Weights of a small mixture-of-experts language model, trained from scratch on English Wikipedia.
Size: 10 layers, width 128, vocabulary 7550, 9.48M parameters.
Experts: 8 experts in each of 7 layers, 304 SwiGLU neurons an expert, a softmax router.
Training: a variant of Muon for the experts, 7477 steps.
Below are experts of layer 4 (counted from 0) of a mixture-of-experts language model. Rows are named router (the router's row for the expert), gate (a neuron's input weights, with its number), up (a neuron's input weights, with its number) and show model dimensions 0-63. Each number is 128 + 32 x the weight over its row's rms, rounded and kept within 0 to 255. Numbers have three digits each.
Before each expert's rows: "comes after" lists some tokens at least twice as common just before its tokens as in all text. This comes from a sample of Wikipedia text that the model never trained on. Tokens count by the router's weight.

# expert 3
comes after: " the", " of", " and", " a", " United", "'s"
router:136175077142140101136052149093091088128134133178129129145114107109125072113104163113104130094072156125078109132113128168205102079155144088216075126166139122213094139098082153138123155080129121
gate0:184203149091103083140148123076124092121119133204134131146102154107150143154060194113099148152159082144100114116137187113151176115123198169120126128099127117138099109157127105103094091153136121
up0:128122136102086127100134124147152079111137167127113141137094152126111160104161084108139116143126118096162124151110126125092152139116082176160137159109106112143140083112135126158114076119149162
gate1:124120121095090164155104084160154106117080115162164190140183146144117110068092052136192193160121184159129094104107156146147085155144152094121158224138168068157102128093155163124163146092135116
up1:154123144120175091107161080107085125107159170090098106102153200102068173130111127085079091070094128091096079164096171084082137153150157103157116085080097175102163113142125094137116118087137068
gate2:163128078132185146175201162046099125145109108149151113127163102139111147149062128138087149187120091133138130154118140070101109122082149105142144129115091096146128147173115147135084127119191089
up2:140113146120089065131161051066187109144160137202072084183131162170087149130084157133081136146117099136147116140156088107154126121123154153146088166132096050137109140123115130080135092175137103
gate3:099102198185102107171129161126162140166094128150125117140102120158054159155157147098140099093079136138076127094165170113076108125157090149077042181099162187127137105123142166097076088177098113
up3:129183062156104100122144090151060110078139149149112122094166155104122116124116062143176117209128070121145154146151171138150109161143196091152116116157144121133118124120123079120134125119136119
gate4:176167091126112133103093146145064151152128116138187170143161061145137143128172160112137091153096110152086117121149135152098145127212086109160150140119158169095097104112118138140193214132113119
up4:112169138093167096132168152122121144119188171147124178112169202138140106177124132175164124128120151144128152138147228106085106119084136092129157141118147118115120118123144104075150079085110133
gate5:075234095102143129125052129164127084104078137154147127092125190107100210126103112137183136121105157112120120092085186147119093124190103115162173096133099126134130114100078113134133103098063148
up5:109129148118195213116114112208102159147085147213081124137108143158138115097150126142124155081147118175119126089190134139187068196140163119092151127185113183114149179145169182149145124111130163
gate6:076142174168135167129116157116134159085126160168092112108172119138116104135130090068138113081119167121157171124126135159112118069163087137102137159111158174083170142078100114095118105097166095
up6:100150104096174130088178098169114114144147094101185160138113133138131179115100116112143160163126074099095169111160160077072099137086129138134114149132078143040147133154137138090098097130056132
gate7:160151091138141123068120167103112135098117163183122165113175116151126093169201140187115136127092151096088100062062126116165150146169116124134099127104094157098094089099176082141155088155127110
up7:132136089145089120166095146123140109106207130144107126149117129118145145107154150112152181087136181067104149102049138143183175121204123199100061116099114106065092073132152109136129114064111123
gate8:077138134129165072124091089099096199144113191088062123113180148184063153109095119074131117159110122064152150170185178160148159138144106105141164118086102167147112093135118130157139136116119110
up8:193127105065152126074092123134209171085097143138141185138146110107091113079086119130150129094139086170102163114088144093099098130100117135144152109070091097121098155133162121159156139133142171
gate9:162093123166086162114092104155105100121092110148169106079120114145073126117099168126154145074107117128142172218061113109180146121154210168132128105153178099135123117146155114187114078109117063
up9:118095100135088137081130124145183086118102117140131119160127139115140128096122127168152111086250143118128140153099157163118133104162180168091194113126113132153064129182129131125159144074166131
gate10:144095158129112117124095139173241124120121126129101153138148078142084133165140133160161141161099156137130145121131111102148155109103124159189104141110181144130146126181060123125176144158160105
up10:172165068157152150109123161087072112108118128121138066102164156073178144135149101138121170113159035082128144102153150155116156172153111058142063144073132105112133101090156126094098156064127152
gate11:106162071155144145118105143139169168129090113158074063092105114121094109135190044130098131154115134137074128113152189160077114128161132159151114117079146051140098162120100135131112085124172073
up11:090143127157125122142103122123118105178083202101096074151099175134090153186095119117122077157097102150131155154181121149159077153122107176120153188135100090089084068165172109135132140120108138
gate12:125134173104109127154177176144100095144157166152169118067160160163105173151130108126146125126118114140125149062141096099130096122142113119129085064135094113176107100158113107066106138132101109
up12:081127121216119116156145190161110129095099196131163154149139127136136162127163055113134144144138135163135148106140147100095102159078127105083065113151104155114171174089125203108140141133089094
gate13:094129089138134124108129111115085131065141157168124090155095098124066123074075220085099163143112138129200149118098142131054126201097095136114109098140104157138157120141122140135097098175133147
up13:142121139142096133099109126120126130124115030098114112127095172154133101118143083130118177090128165151140121172137130143115091046191213130171145170142109156126069170106137138101078155146122135
gate14:120175030086047174164114214158091127073134204190172083132115175135160148172076138133160125147104162110088123137109169159119120123163162150153150158112184120161113163147107161162135149114121116
up14:124115123158074114183117092121116188094121125072159139158155145131084090152080142131157107192105152154060123115156143155130082121203065180095144136148141088101144156127123110143129091093093144
gate15:151144085158162131131097132071121145126116131119113079094172145108081097166118147159099142154091177166078143145108170152180167130128159044087123164110129112181091109145094088162134108144151153
up15:151174120107093100150160119126125161138079100114172080081108131094141094069118089094129124097121121105130069088129096059103094071177158128136106095070069122089161123120136163082153147121153137
gate16:142131097143156156166102181150116182169169111171157103156139105142121146117092110131079111110181086157128124179089204094120128135099178185155093133169128167111165114140104147130123128102150122
up16:111058122165146064145089134132140174121121132156180089171159120152123139073096058147132127109168116141110132100112096130099141157084164121136139156108132084119128121212161168121097116156125094
gate17:202141164121161104126093145177106067091136116144103119133109158146087164109117078169153120142159127153110119129140112140143163075105142142144117087153107189127137122115127162182111190106137133
up17:183126141093103134182131108170122146137115129096138117155208161133110114105089139147118103199147183081106144124112097151175142175164153071149066101161171130158141135113152111201062085115145122
gate18:123095156163154125198131129116113092124114114138189102142126119113166120158148148137109143114126092159178150154096178127148125054118140158105135189148188155153174162066144194126133159085151134
up18:199141162158079191094103144082194107113154082125120179170174108120136084147151148092078125142216120125172129129095119110130114102103131129079103147131102121124068143114154104091096194188183128
gate19:178173170150132160140073109103125131105156143148127082107117181142153096177133126133101094129107144147148150145141180154125137189164139081101142128093148064169128036127113130082134192068095105
up19:139164045118107066114135170126124145125115135144125138130175134088106187112167116123151086131138100126116098158149078162143116095114146183133130155153150105163117097182099175125118167119079131
gate20:138090114130117143181109121146096103134114135120067146064037116122134156109113185140108148151069163142108073136055122124091105091124176151173110129108087156232113132140162136105123153114099163
up20:122156142098125126131158133096089126162077097129154095180096195120182120122137121181123145149168109105073050092126166120114096071137187134130131184056143093079155148130092112073141127153166104
gate21:141170087090156114090127145109129094106104075146177073062116088083088095164129198130193133177145085131093113096090126173170131135165150067152068127182171132119101093112146152153139160119138104
up21:119115085093126149147151067180062113083096110158164105144163109130151154150113143077115085113087142154119129155099116146159072171173087084123069149138183103100148158117097128175168121074116148
gate22:151080110127122060168098093126101160090155158149131078143143100124087091159186140088159112165111155161096092141164156123118048013131158093145132157071155152100101141101149146132147127144118155
up22:112109137116125143132098107085181108157090131136087162147159120108091111087170220124160129139135148136091213105097143154079088055192183091149154093094129128134118102115087141109129158107098164
gate23:154157109108182124114142126159079138143141148150149120161143061117114100088128170141105154089120124120160119116123162065139126075043047175139112146173086133178150114061161118134093156095199107
up23:137140099172093162135105134117116108086135063095137076166110067115154141112173136127094132170086147161130146103157097202131121130113141126161089054104154114104115109077157107085085126146100130
gate24:109151118186099171107130160153174109128143094165222120154122087101160124158122115091128109137079085148083121116102178109141147101126185099148106158090124156152115204129139101124143158089188096
up24:101133113084143122121138171105155115172130145119104117108181153158102113068069138148079175102113106126144128202123082122130148126170082116157141098111139101075132129108181126130061175123083099
gate25:135096147077119164106124126156119090138131199137110143119150133084102109105136135086143154184102113128111159089114143170113115071078102142156124153189190139144109117072102150150183148071127091
up25:208149146152195135104147147165038113064113149115115140157111098063143175130150124107156168144064089087080129114171115136123101100148053055102116136151145129164144135099167159131150178165127089
gate26:131164086157082171165080100111131123090127140182122119162163086168124124078088170125095120173129168155089045067101120144130164129171158159142163151147067121117084127126110124152088105122089113
up26:155131117070134140110168095115121157187149099098086034105110106131126162109122113112159138146117082124151117109105090147200100146083105149128094107147118000126146115119154095152066145127128137
gate27:066135156105105071136133133081076054151101200138147117118099125131125157118120176108149116148183174126137127128152107105153154121146084139168101103187138115088065105113165099119076179090088132
up27:122112138124131171093143150075098141128129149099149094131194121136048149132107181134155125137075129190070137120156087054115118104139076173143119109109109168123163160104153111150172140187159110
gate28:110193144126124129129110111126142122093120137103118097134143069157147126101077093124105159180085159167102112145141098196144135111126041101108069100154104151108127135101172075122133171149108145
up28:162067140090179155139071130080084110165098143112109155106156179103172103125201095152114110101111169121115107170092102133133123102120141126153109175068101064099052115164078112113125145110206155
gate29:117179149138184189192129110120104134104180103126156066135120170135109145101107115048128136099099162084064162160116130103180140108146104117123140114112085091125109082207103134099156095164060088
up29:095129139151129162151121167090079117138116171170103147115145169106126098116143043107158144144085138118166163097091078111125079085155102073138094112148045099084136097091153176103140141163128129
gate30:125113108193142121082127148097075174180147080140123144170108130157112136146092145111091129155149117124118137112170199089077116097125095195095129152154092158131092155114130120184102178111100142
up30:201219127148148154088198166122087136048143151135089137109085052127182129118094135116123107135112130089134152091136123126128095096153093122146159178143066121064115114106155148137144071130075114
gate31:143165102155134176105134168090105127132179101148192146153092092177131074120144125141157177130111180082079140128145155140136161104116108169148059140155147075188136104172121116170133110118075124
up31:159129116153081122088071188152117140090164138076154169119172063145136113133127126110154143160127145102145086121108127166150145125138108138129085121191184118131138164093106101140113199104175120
gate32:084091127120148189178109116104126125112099155127181086229148117114092116111120154175118150066077122095099145168109137130140111131176145160106146196151145110150101174107120168113071164179175066
up32:182117092157170125136125082164137106118124074099103158188088152074076096116101067088091118146148091139125127088151103141123140099214106114156086115075149089134109160131159123148127099140142072

# expert 5
comes after: " |", "\n", "-", ")", " =", " is"
router:134157160136185115147140160153136080170099093113164096122118204145166176138178127109097113127136138082112108143118136111136132122186125099109137119107101170159168068156072168094174196149128136
gate30:170144131123080142150153132133114117134122121171112123100098154139215106178155086149180148097136205156088105163121146165139156117074154150129115103056098187111125145131101062165167123141146108
up30:115159105127167150196082094156068126112114102148104166092125126143066163124124140169124179162169130108169129123089117039160119162201179103147094115152126100168139169133098148115109100134130119
gate31:176128142200128118146113074111083137122132100142148075148059116153147173125161158151164149148160179144165115132133114103131143099143144163135150132093127136153166197109084072147136158175208089
up31:140124098134109138091100108146118111091167126175166115171150107138123135171089171199157105136138122115106109134191094158139130159115163171102114128128158084133104114155168157147044150120123166
gate32:159134152126154101138106174135111104179106150174145114108201157177148144168145123136104202129168180135137109091168102079077126114154108089146122117130091145140114055188106119089138166125106166
up32:120138085124103104108128116093113147128114143131138101143204153166124139100136139135069166126150067156124188142063124144152150105146153086096202129093086130123135101126100082160073172182089126
gate33:124155163090122138193102108106165107156138078103163116099081141152143097112145084140129125101147215117111112115178156079103068179160097154138186135116113115134144065194140124182114144193150129
up33:152160100144148094046181141088133106165210139126222146111126132120166184144139135123131127120140138092101173127182112139127134126145104148194092138058105134158137165131199072178125096091143138
gate34:121125079135057104149087123156132130126185118112161185101077080066188144142162107116161066109115100194108093159121134109172118128185147147117170131129127131145084139126116128088132166114130101
up34:100058110076123104139140145075130143172116118199120096106119138175137094116112144117105114140120165086109146170105144204163125127117118182147128088078162182138115119133161087097149093117199153
gate35:187101163108113124088131053107106107109126065164088073129154186145191126150133115097148095123128142139155072132135101060073065056160159117146141156127109099108077148051140122090108098145201135
up35:178054100165112141096156144170093129080163189131140067129100142111124119094096130138118124095112143177182107157130144082096134092156170110112161142208078091062101164161130121130114085095158146
gate36:166164152158133082093108133133139112176120098091137160140124155086160143133144123166145180158113169107093160023148178079119103118124143112048187073122146168132133074126136090133113156170140126
up36:085106186085149119181127163115035118085115135107100175141107109090094154207107126130057156097156168132127119149081140148126127147161125127114095106113031105154105116151111144100126083101160140
gate37:079093098162155111120164157119155158098155138124076229089164122146114132151164121093103139126136125126151134075142193125115154080173126109094122126087130121165135071130084160126124148181144209
up37:067113093185155087109119103148154072147184133122100171090121174167077118169162198112147122129149140140080116080133098141158141090126138096098130085183135098090160088162070124191104148121139142
gate38:124174165153150122163125116155124126115166100156110115131090226179145152163136082123138090145103165102111104150082126135140167092170145131179158123139142133116121066159100192083169127110076122
up38:089097103142135231123098146096096177139134174120143068117170155158131162135074148164113130123162088128120143171123132116134111124118133108072086173176150120088154149109099091127152110170151116
gate39:107104131024183137111154117080099068160115079135157101133122155134107194119171097078156079136126073193130107132085177107129146082102111115147132095142117185133114108164133114124151106145160127
up39:120124161119143136083138094133149118121107156146168140132104161144120189176154082111167144099089134144065138114153071106220170179178120102123134096102104071127145106116175173113165116093107123
gate40:173108113164119095166093109129101131121038167154092124160113142192146145157079144111147147107122194092111068149155190117141146075178111149110147159094143111174132177113122096186162235161109117
up40:084145122107160148151108123149143186105121122152163099075117113122145128127119145104151127120102085098118143147099006148128114143126121071172083075153111129115153155095112107139091104107125129
gate41:173154089167132108171128111110160117143094136117126106100183133103116198136171137171095140111137174169124134073129173086141096149138053132130117103184151111119173097092112167144125180142147130
up41:177170140122155139197138177146118085104152174154110079190139123111142102114184162106123085153104116128151149108133154107102135105132071122149108119091151058079104168099161050094141094140160140
gate42:170103162132149147114119062072122168177141103100147101101152158168147143149093106149121173097131114144083131152169102067096110168131167106089127123080125116155091098088125119200215142163115194
up42:163128166138177148097143139122160074124133166115127136120124153168088160116103134127186138104133125060155126121146107172130142129150167156080160153187212172119162140137132108116072125104128141
gate43:164111146126172129115073198122107106106145072098139059101127163109155206200137133068091132168170130110124111175121148144146174126148083078162129083151146081110155131116060135126134142134166090
up43:142103104152146130073095146155114083083128100146132093150134158172175195150088134092149147109164159146143097154149144142184164171135143140133179136116121117104129118166051098129119180122170131
gate44:105161123082149139143196128161108116090126120141102111093015138190138108138093129070139139199161165151117146168110153145141147196091136110144165118131175168086131139129125138134130119141117079
up44:053126108102105093101159127184149122063114115162172118106158095152118079162063175121114127144171085097187157174190149131136097158136139127158098147170117121083104090118130086163153134100083147
gate45:152106165092071078135138147132158084102167127184110128111180163156157143142098131100173161047114123145149084069111142121176137168151080118152151127076173131115115133116062142110101148060133110
up45:134165111140128108134101120108064119091138175106194133142153111094130133188081104164071119119189128064175169159105135142135175163112196137090104163088175161145085181135119084098160084152090113
gate46:080116148113135154105119148139132110149151103153112110116106200123129153121124141111112107140134161127108155153086190130126112135106168073091129093128047138158104080150089127131170152098193144
up46:099128138147168136052150117174138189143159138188152130114054167090115142128128164099161146126167190157117161095155170094129168131104147191152147077133118112106153128128169123043121101097145055
gate47:140095150115111111122063118151103168106102131135166171199143106144138135162139102110125056151136198114105114200079131037119109114124073130136128083075173115061147124076131140122127094153065126
up47:156100095169125068121102072100134191147132132122144127163158108125129150107112122125093109135131205097169112138167164120140209157112150076104129138160126145112125107099066109103146189118117135
gate48:105110093106132132082158140174145122148153093150113111084189211114146087154119124134062131085174077093065102157141170059054130151133107112157092140113143118141119122124142187150128126188083100
up48:149145136120151096127163117128067075108161104106165151127152128189119046152138088129133150130091111132114132144179023148102110168128130143092118131087140108117134149134132189211114167116067155
gate49:158127105062141126135133117122149115155164113144179153082120113074147170152113152077171041110132159120118152149125148091109143145117137091128025101140121146169127139158110131059110147187208096
up49:132151110184039141081143129146067118103123130139148148176143154110113058128126180153092177152127066137135132131101087092112090144125140074118128149159102120107099125058135103147091050120110212
gate50:132073168071136122124157132135179123164173127180186108137168177111066131103090125102159117122158068111083131120163165156083174096107176110121126143165099200104112096125111118064081118163197137
up50:119137121123060132163150186138130123099142089143148147172089135098151145079100135065118150146151154168144120160112104077082087089129109113119171099151109138110168133122097089083092084128142154
gate51:122113175096172096142135094151116072136144073126074094135134094172115115142128116172156134147107192091084108161134158127108156117149115143096090166213135122163083134157060225167136154155128159
up51:139134165142112173141142148053145090165130112150137137112115099125130162095134182202178102111114087151112202081148162092109109101084134137095147146111185082141148180122135178111121075182110109
gate52:061156114117148092120162123141114106114081143138152116153118195149151141157188185163144178134103134112090095094123127131165058196145117146168155136105099098129162164138146129165167078088181136
up52:170097116146121084144138169088148107131059180157219080128103125082117113142130035154124137113140096149151148111093101126143073097162181105141099143136113146137136075160124139077113134120146084
gate53:148102165114138160164119152165107101086052174135143162089159152126102161128185119167178141149123151107048100130143169109111105084131168104118136132095088111131125150158094136082129135126187134
up53:134134141160135206135124130151139135128078125156139129137104182127099152207085164114098072093126035155149127113100077123132127110119067118101086159122146121180154151114144123131096097148093049
gate54:137161111075109148120156122158113129166145104073159069110142118167132183115141098204142142182134124144121027180156137091149138131139088123150120200114139082152127165169097116135110105128084108
up54:077107146127124166107150099096148130136077080124073168096154022109104161148123118157144104102130108171079182137130174119202086121091165096103156142151117089131110152111098078167073135121113153
gate55:115160133164101084158128128105092044061151140183126106162147132095166121139114098125088092169160132157094112121130128078120204069130107098103109182085161082181165118120074120108117157126108154
up55:131139103132102150190108133088107099104107060158121099158149106117122136136160112182102122129161177163105088093193078185103189083185068135126129194089116133115124177102094139138126072100137103
gate56:185117120046115070156126150139114159152119095145096160172085141182138101110133101059157146100102152124060118137160179127087117124228123107141157106064171183179072155070124140118163155155167137
up56:137134181088100113118117130111165144108130122145101048085079153134074194087127121125138151136138138156090091118159116101135165193124060109151057091101129137126122129105123114126171143131143133
gate57:117113129049145089109080095171132092122126197147126113133176129145153126106123133107117146089125139190137185108099191126170114117113136181129132086128157182119142154191125155102062085132136153
up57:150130161083151110112170106113134114183145134121155130115170075134087178182127126132164126134176139078115157128069138139131109135162182110046152081140161155171112084087048145094128168087143142
gate58:196161141140122135170078155154133112073151170091148135111153205139135178166034082078150090135115146156098109086104089077133126103117154079076129111086124168081135160199113149164125148115136116
up58:140107114111158201122105182122077098141069121146144106141118132139165112174146130145157113039131115097141143098132146099147104080091165166067138178155104105188150128124087103134137171116157102
gate59:144096124114101118140117111111159173116114119132171140119120182120078141070138138088129109189098101129138095090143179126103159131131142173095141058088164119185143131173066163092162176100136165
up59:108109103165155107087136133042114141085156152114142065181152113116122118189121100185110103082141161102141147139126137134138100116167112141089144107116092116130105107176168116099136077155099046
gate60:126079111108131079068114095145132135085167112148152105088187193165117122131147130154199112040105152100160080122101170137183094117166106138115122108094107108157131088140074190151115151165092119
up60:152175103187143152126141120170144117141163167125039158155147109085148114126120097095096123145151096090118186154153138139171094155122101166119183102125083062151148109185088078079127098153156104
gate61:089064086135139109186125118062121092171135118113137178153103135098124121076126144091133118146114171120099162105144191108134142088170128132081152180111080121103135122138118133098155125157131165
up61:157127108111096149069144132157133159096116118131092173076146120132164143150076134090105069119143087156140133147147098138081152140134188123114073160140132148150147110125121096109088103109143106
gate62:062131150153145093095152145121110128158104103177124118132150130130158165170160086123109091158187136122115075134114150117120127093159186142127162182060160096165076081123163099110171131098057152
up62:144107094063152154120132149064156193192122101146067115089181082125115097083150133102128116132150154143111125128076135123128183131159132135176156143159055181108136125142179165119164033108144119

# expert 2
comes after: "\n", " S", " \"", " (", "-", " s"
router:160122063074104110146177104088176164059103080081103128094147116151177100138073109183112123141097105165106122106142131122096177172108169174132119162160120157108125100094098060115172154145145116
gate0:110107120132130100066122139117107149061184108117135134139148160120150139121110137087129180136129159160048111101103165148132142178127186120139124146122071173134142112131100083036156099136137077
up0:086081113100078131183154085091046150180175139134147110119135129085085095120111091099119116155162180143179118116123158141121062098127150083124101079166108143141132079208106136142069089110161125
gate1:141184115101114110096119156090142141132102133112140095097124073157102083148067123102109108147077153130089101106080123137148036130150058129126172183096173064126102131072122116164122172149178129
up1:173157168106037194110143141076123113153063111098145158124113087130166122090122148106120089068114094098184085162126181134168164145143173091154106106096112119160148086107131188152110144178157129
gate2:106090169145192141127127136076123138108162089059137098075135126093110148144094105161091117108100152195075152105124144142109095095133125167149125131155079125105074130113090100098145148112159118
up2:204159170085140139161152081101111136124118198141149139167159143106108113174123176095175156112101136136082155152122155164139165115205155146145070102134158075065148138120151067146164138079138136
gate3:121176140122165108166163075082134170135170105108164119164137135155122103200132114115124191139119132154117131102141103068151109098148095152193087147176129106117118167131131121087079133175121122
up3:104155148062105139164138080076184121118181023150090090096185115104128170153106103091049124129121112126112103129060124103138154115112117152172169168103128121130137150103099179106082165150144135
gate4:173105140121166144121078122091115124109147134100133116119177123134102160184178156167145211197170162170101049094140187138133184100128160151081177080115144114145105189114133113165164072093107089
up4:096087121124139051149087152098103112127109086183149183153119148126157125118158053077144088154165151100129148127139125091144165068149146129112110102141143151144139106142125120103104130180068144
gate5:120145086166136111083104134148127208082149155078103154117166166119183101116113116115156103136158113109175123130125171216108121163139162147140113127069101123136111081184071146185144149141165118
up5:119188183103127138106140115147166107181151129144142137124120112112141136105061117193115094098097126097137124134160146107181112083063094098092094079159182102143122151136179167160140105127165132
gate6:166115143171130137159182117125148113123167110130106098161083097161154113129095104111158092120167130097132069145123188180074150138163144118078135176137147225173068181156085144119160137103100147
up6:126097111147152116114072177151118096099062123060107096099122185179202068116133129171155133034154134111167125133147147124119101090162068172093071120164091115125124172108074116123091174068135097
gate7:103157159071140136136186131114079173096134120119107141102155128109163153217140097129076095102053134147087105188083167088110112179145126151110172120110159150106158106104169149107088128124153146
up7:149093103108115107150137147119156121083133154127186166151069129105092161097115110149102131096121125087133155112128210152114129182145085108110110097182118165135134064099149101159089138132146119
gate8:159145136130101121127136111160126136121067142120097090117080149163162149140134133128171194128087157153102098074093081093132095080032096148178110164141156135115106177097132128139109093158079038
up8:155170093129166113111152168105105125161124167118093104099093157142149129148157141141156101064158167140075107150138097141089105103122163104131144158120111198133078168090118105146197119162190054
gate9:094133079135100143137134170111130207164105229133153106146084163107110150123129096094164133165144148139111116113089111123110129095113160107135151128122120196086134105107137103096162159059094128
up9:210126131124148125126105170170128109112146127129160059107169159136111150138108139117136109085127119162163145100166152156164108113082041039065163092153081139100093145138143138120106136145151165
gate10:084086199159142111083171191152144071079152145105096102120146121104104113103117127094090099150135119186144145115089132121109084145149146092129064088118101115101120132142163123094125084063082124
up10:052100149111109144146068082135094075142102087139131188157106149090153125113155192149066146130130114121165103152115099136142086183143109138110107121090114155081098138098128087128159121107120135
gate11:170123132174062112058108094124150128098131132119196145086091101157130094079124117109176162129195155137118053163105120106091103117123124133104176100143096191101137102098077069095113128148102092
up11:139203137067109134084111137199155057101117075139186146138185112187176120149131138091136152137096149163171149117146100088175065101140154134109136095096137066130112095119134140187055096129132109
gate12:166149093092139045052143158157071096111115115097053132135164171069089156076139097103153154183116131127045122107144109101108124135130147145096167090184103134098138139161122107151113112098157102
up12:139129109129195083072124106139174124129092139081083122060148157138143111106092119111153147161105101161105178133139148163149164155079134120150136090166166143121126100116113094120126121130140093
gate13:088025132096145117140195097154145125144147119094178127130106167084088110131071144120073077145115098109119117090071143126144113120137124129145135117143138114159164096107129128076118122177138138
up13:144185088149175109148204118125129092149153157172146122137067085156126075139094125100112103123132225064106079096092108108148117085138152099175156188095106124105149120145145119125024111098100117
gate14:103179080129116137077156158126144135123120125114085177075156179162146163196086148171128137146078098172064110129125150100121160127151094120153136127053128120126136111165077091051177147158129081
up14:101129096136106168100151114162119175209122109112111113085066100165168162130065144133087117086155111133192181164157110172143099106154125127135102150087126115125068141139136167118133142120113188
gate15:147056162113174061141125123113127136129138145086109130174083143191126097158129134088138166165115201096131111129137149089078148100100124155106138179106174203175118104147101081173135143160176145
up15:123144143152119174128140096082156098108104118125123109141099181079128200092145191137113143128098099115099122106141172100139060103126056103123161181148096140078125129137137120126163100102178121
gate16:081090141119126142199160052134142059089145134134147118125119130153116143138085062117166144142111162108113078108068166101125093111067163145118094126134168104082125101120137158064109187111086078
up16:136096233084079137105130136107168123109112155138114115107089153189145122120128103152211132128145147157163120097151138093134110096103129145136137088150157114149116155134111081028174114074147079
gate17:113084098141100120120139158182183093132119152139135159095110148127125086146028164120180125095156197167117104139096128100077176112080093149114187139179059145145103151156110143099149150115134092
up17:139111083135123168141156149088132165101115100152120139138074060133107103139072077123169130103142154160100145186159117133082113099079088125194142168163096139114129122123157148130126238149102148
gate18:141132168116175120159096040120186115060034123066104099143154118170121098101069132133161117181087142120092092091168109128131128124165116122130167097145217116201137106139162128166094085115132089
up18:082143117098171130076161160108189104142136159152124136143128087168103093163114084129140122159152125127104123115113165195151163135128142150185126105101131093087085179150199140112146086143084166
gate19:173139084117127146125100110151133165134136142087158109083150146151091087179088132091117107178116140114137061118137125094102152150129158108133071143123110124119090175126162115161187106184140075
up19:132090103178142162092125156106143102163134165153108103186141091162184079119128125138073084147072084194113126197122142119091154149144102135138087117145104119115112080067133106096095121156102129
gate20:106117138105159125093096110070095107060130100086151163139145110144120102129069133112148129155063164132112186117104141156151135189139092154145139190135139144131068129127133057120167092152126131
up20:067179102137124127127134104146126122085109119119136164176121108144126140150107156121100164113103182147164146063099140083075160148158148132123146158161116171126153088132069132154152081064134101
gate21:134153109114119136124140137150160107131146132164140125158076105200152112187112134119146130075094126144140129207149164065172105191151092174143146189162152185150137105147118117108132198064111119
up21:143113137112108096119113100122105138180128126094149132147129105147139082122109103130139130086146151168226077188158073073156127160162129166122117162142120171158163135132155119150088182094164153
gate22:121109085106152102160137107123115166116147144109090108131129111157170176173146165185084112223101126104117134087146142122131153095166125131158123132134141093139126123100143176165099131160158117
up22:137115119166196157115131125116114117090106161121101127163109117146135155103130109131137107180182114158136156137202122154207178144086105150116102152081139153159075123181139111132128156160080142
gate23:099122066112140103165177113085114111080124116165166073129060092100097150075115110157095154199097166185124153096125165117102119132108170187152137135103044136179091105172115172168145154181074133
up23:126115115134173120172131188142144173185160100117095091149099110142090128157138138123104111074191151083109114141134119117160100131102098159139160138170164121141055153174098067077178077081133103
gate24:118198099119190140138099133223156172055133097104165165152175136134084173086078092098135119119114054135139141144139207164096157150101122110151121133182198158134089093138131143085161127149101119
up24:095133075095119161142102090114125080098157140122095100175139154083127154206159117180080156153120177119161152126168137152133093098171124141170160068108140106084142107143141182105101115095184120
gate25:115190180099125117125140152127135130105148078115134143119127140189139062190110087154131145130104114138073084098072181112162124106156132078136104127162175156087202114141164064140080084149139161
up25:102109156145127082151120135138142173106201155163109152101138074131121136075064142120156118144101134074071132114083143144172154121154120113137080077132195160152217088127133107129132095146145148
gate26:061102173155085055142160112122157079116151115135158151143097142151195078100157164155162123174129096138137080126108115070097140067123131127142145149124220158145091076113144115084131182195126088
up26:144133083111080220110093155137111101162152116133057153142105078121107151167104100118140107113160091141081098057130125120119109167111127129147100119161126148126130113194122133138167120164158060
gate27:085101146131128110157100157113120145107155071113160114108109134153140092150136072139134138126134082132095074067108176093160143134191121157118128129150114106123118099147124076133147189098152171
up27:164151090099163130139104094136148068124108066101185083178115114104128159138139147125136122183116136072157189134177180202075141185194132115113120114162123140157159121149133132115151129192093151
gate28:096089113148103130131127137124092135178108152151214100149175205124127131126083093096124094143115106136096134062096155095094048197148134118153115113187154145146112140129072100139141122122107121
up28:138113128121076134131124114085179156180132105064104102141143149173134136147106160095145130105143129120072130074139134117116144117122112163093159138120143153104140140087150132149132189103145085
gate29:114095177125197143161125156085166164131128153149102084061111121133113108108075147147122127153125082099134153152104123136168056088071105149075113136128117142161134080075104169121099114162142062
up29:162135146151129084112177174128120157165092125199131103193130140158107147153089153131168134122131115128091142141107111112127142095167122152183099155173106076085113165113141091085113091116194137
gate30:126123102065178191173165133186150116077127108151173097121101118130152145168158104119085105186133167136089072030083149138081109118148125137104100166140091105158135128131089090135173126103112110
up30:115093145075103135177149115134128150102168100141099135119157184149114107132170095096013130069144105160122153104073173110130129127141140072119116145166157180149163129105119157163126132157129159
gate31:101105122078089120096130119091139122140108081163089116119086128180175128154114057144137116086155127131120087166166147106126114146154142145087161093142104167108138129152119062137124140184154115
up31:087080105077190163100162104179060153136111122096130195107067167111168137108118134139162114113141083127126172150141137177143135140095136130128103123161186118144059164120131148151129137134140112
gate32:085092105120085101109084165090136064122172101130133057112093132112158109103064143171078083158050159162112165116125154130097112115196127149115156138135163126139089101106191127102123181129111156
up32:136129130104138109105083140121100124133127181094093060091049101101142171168090134179077103101144148086167127172166121139134143112197093149099157146147158136128037077129165184122092163103117077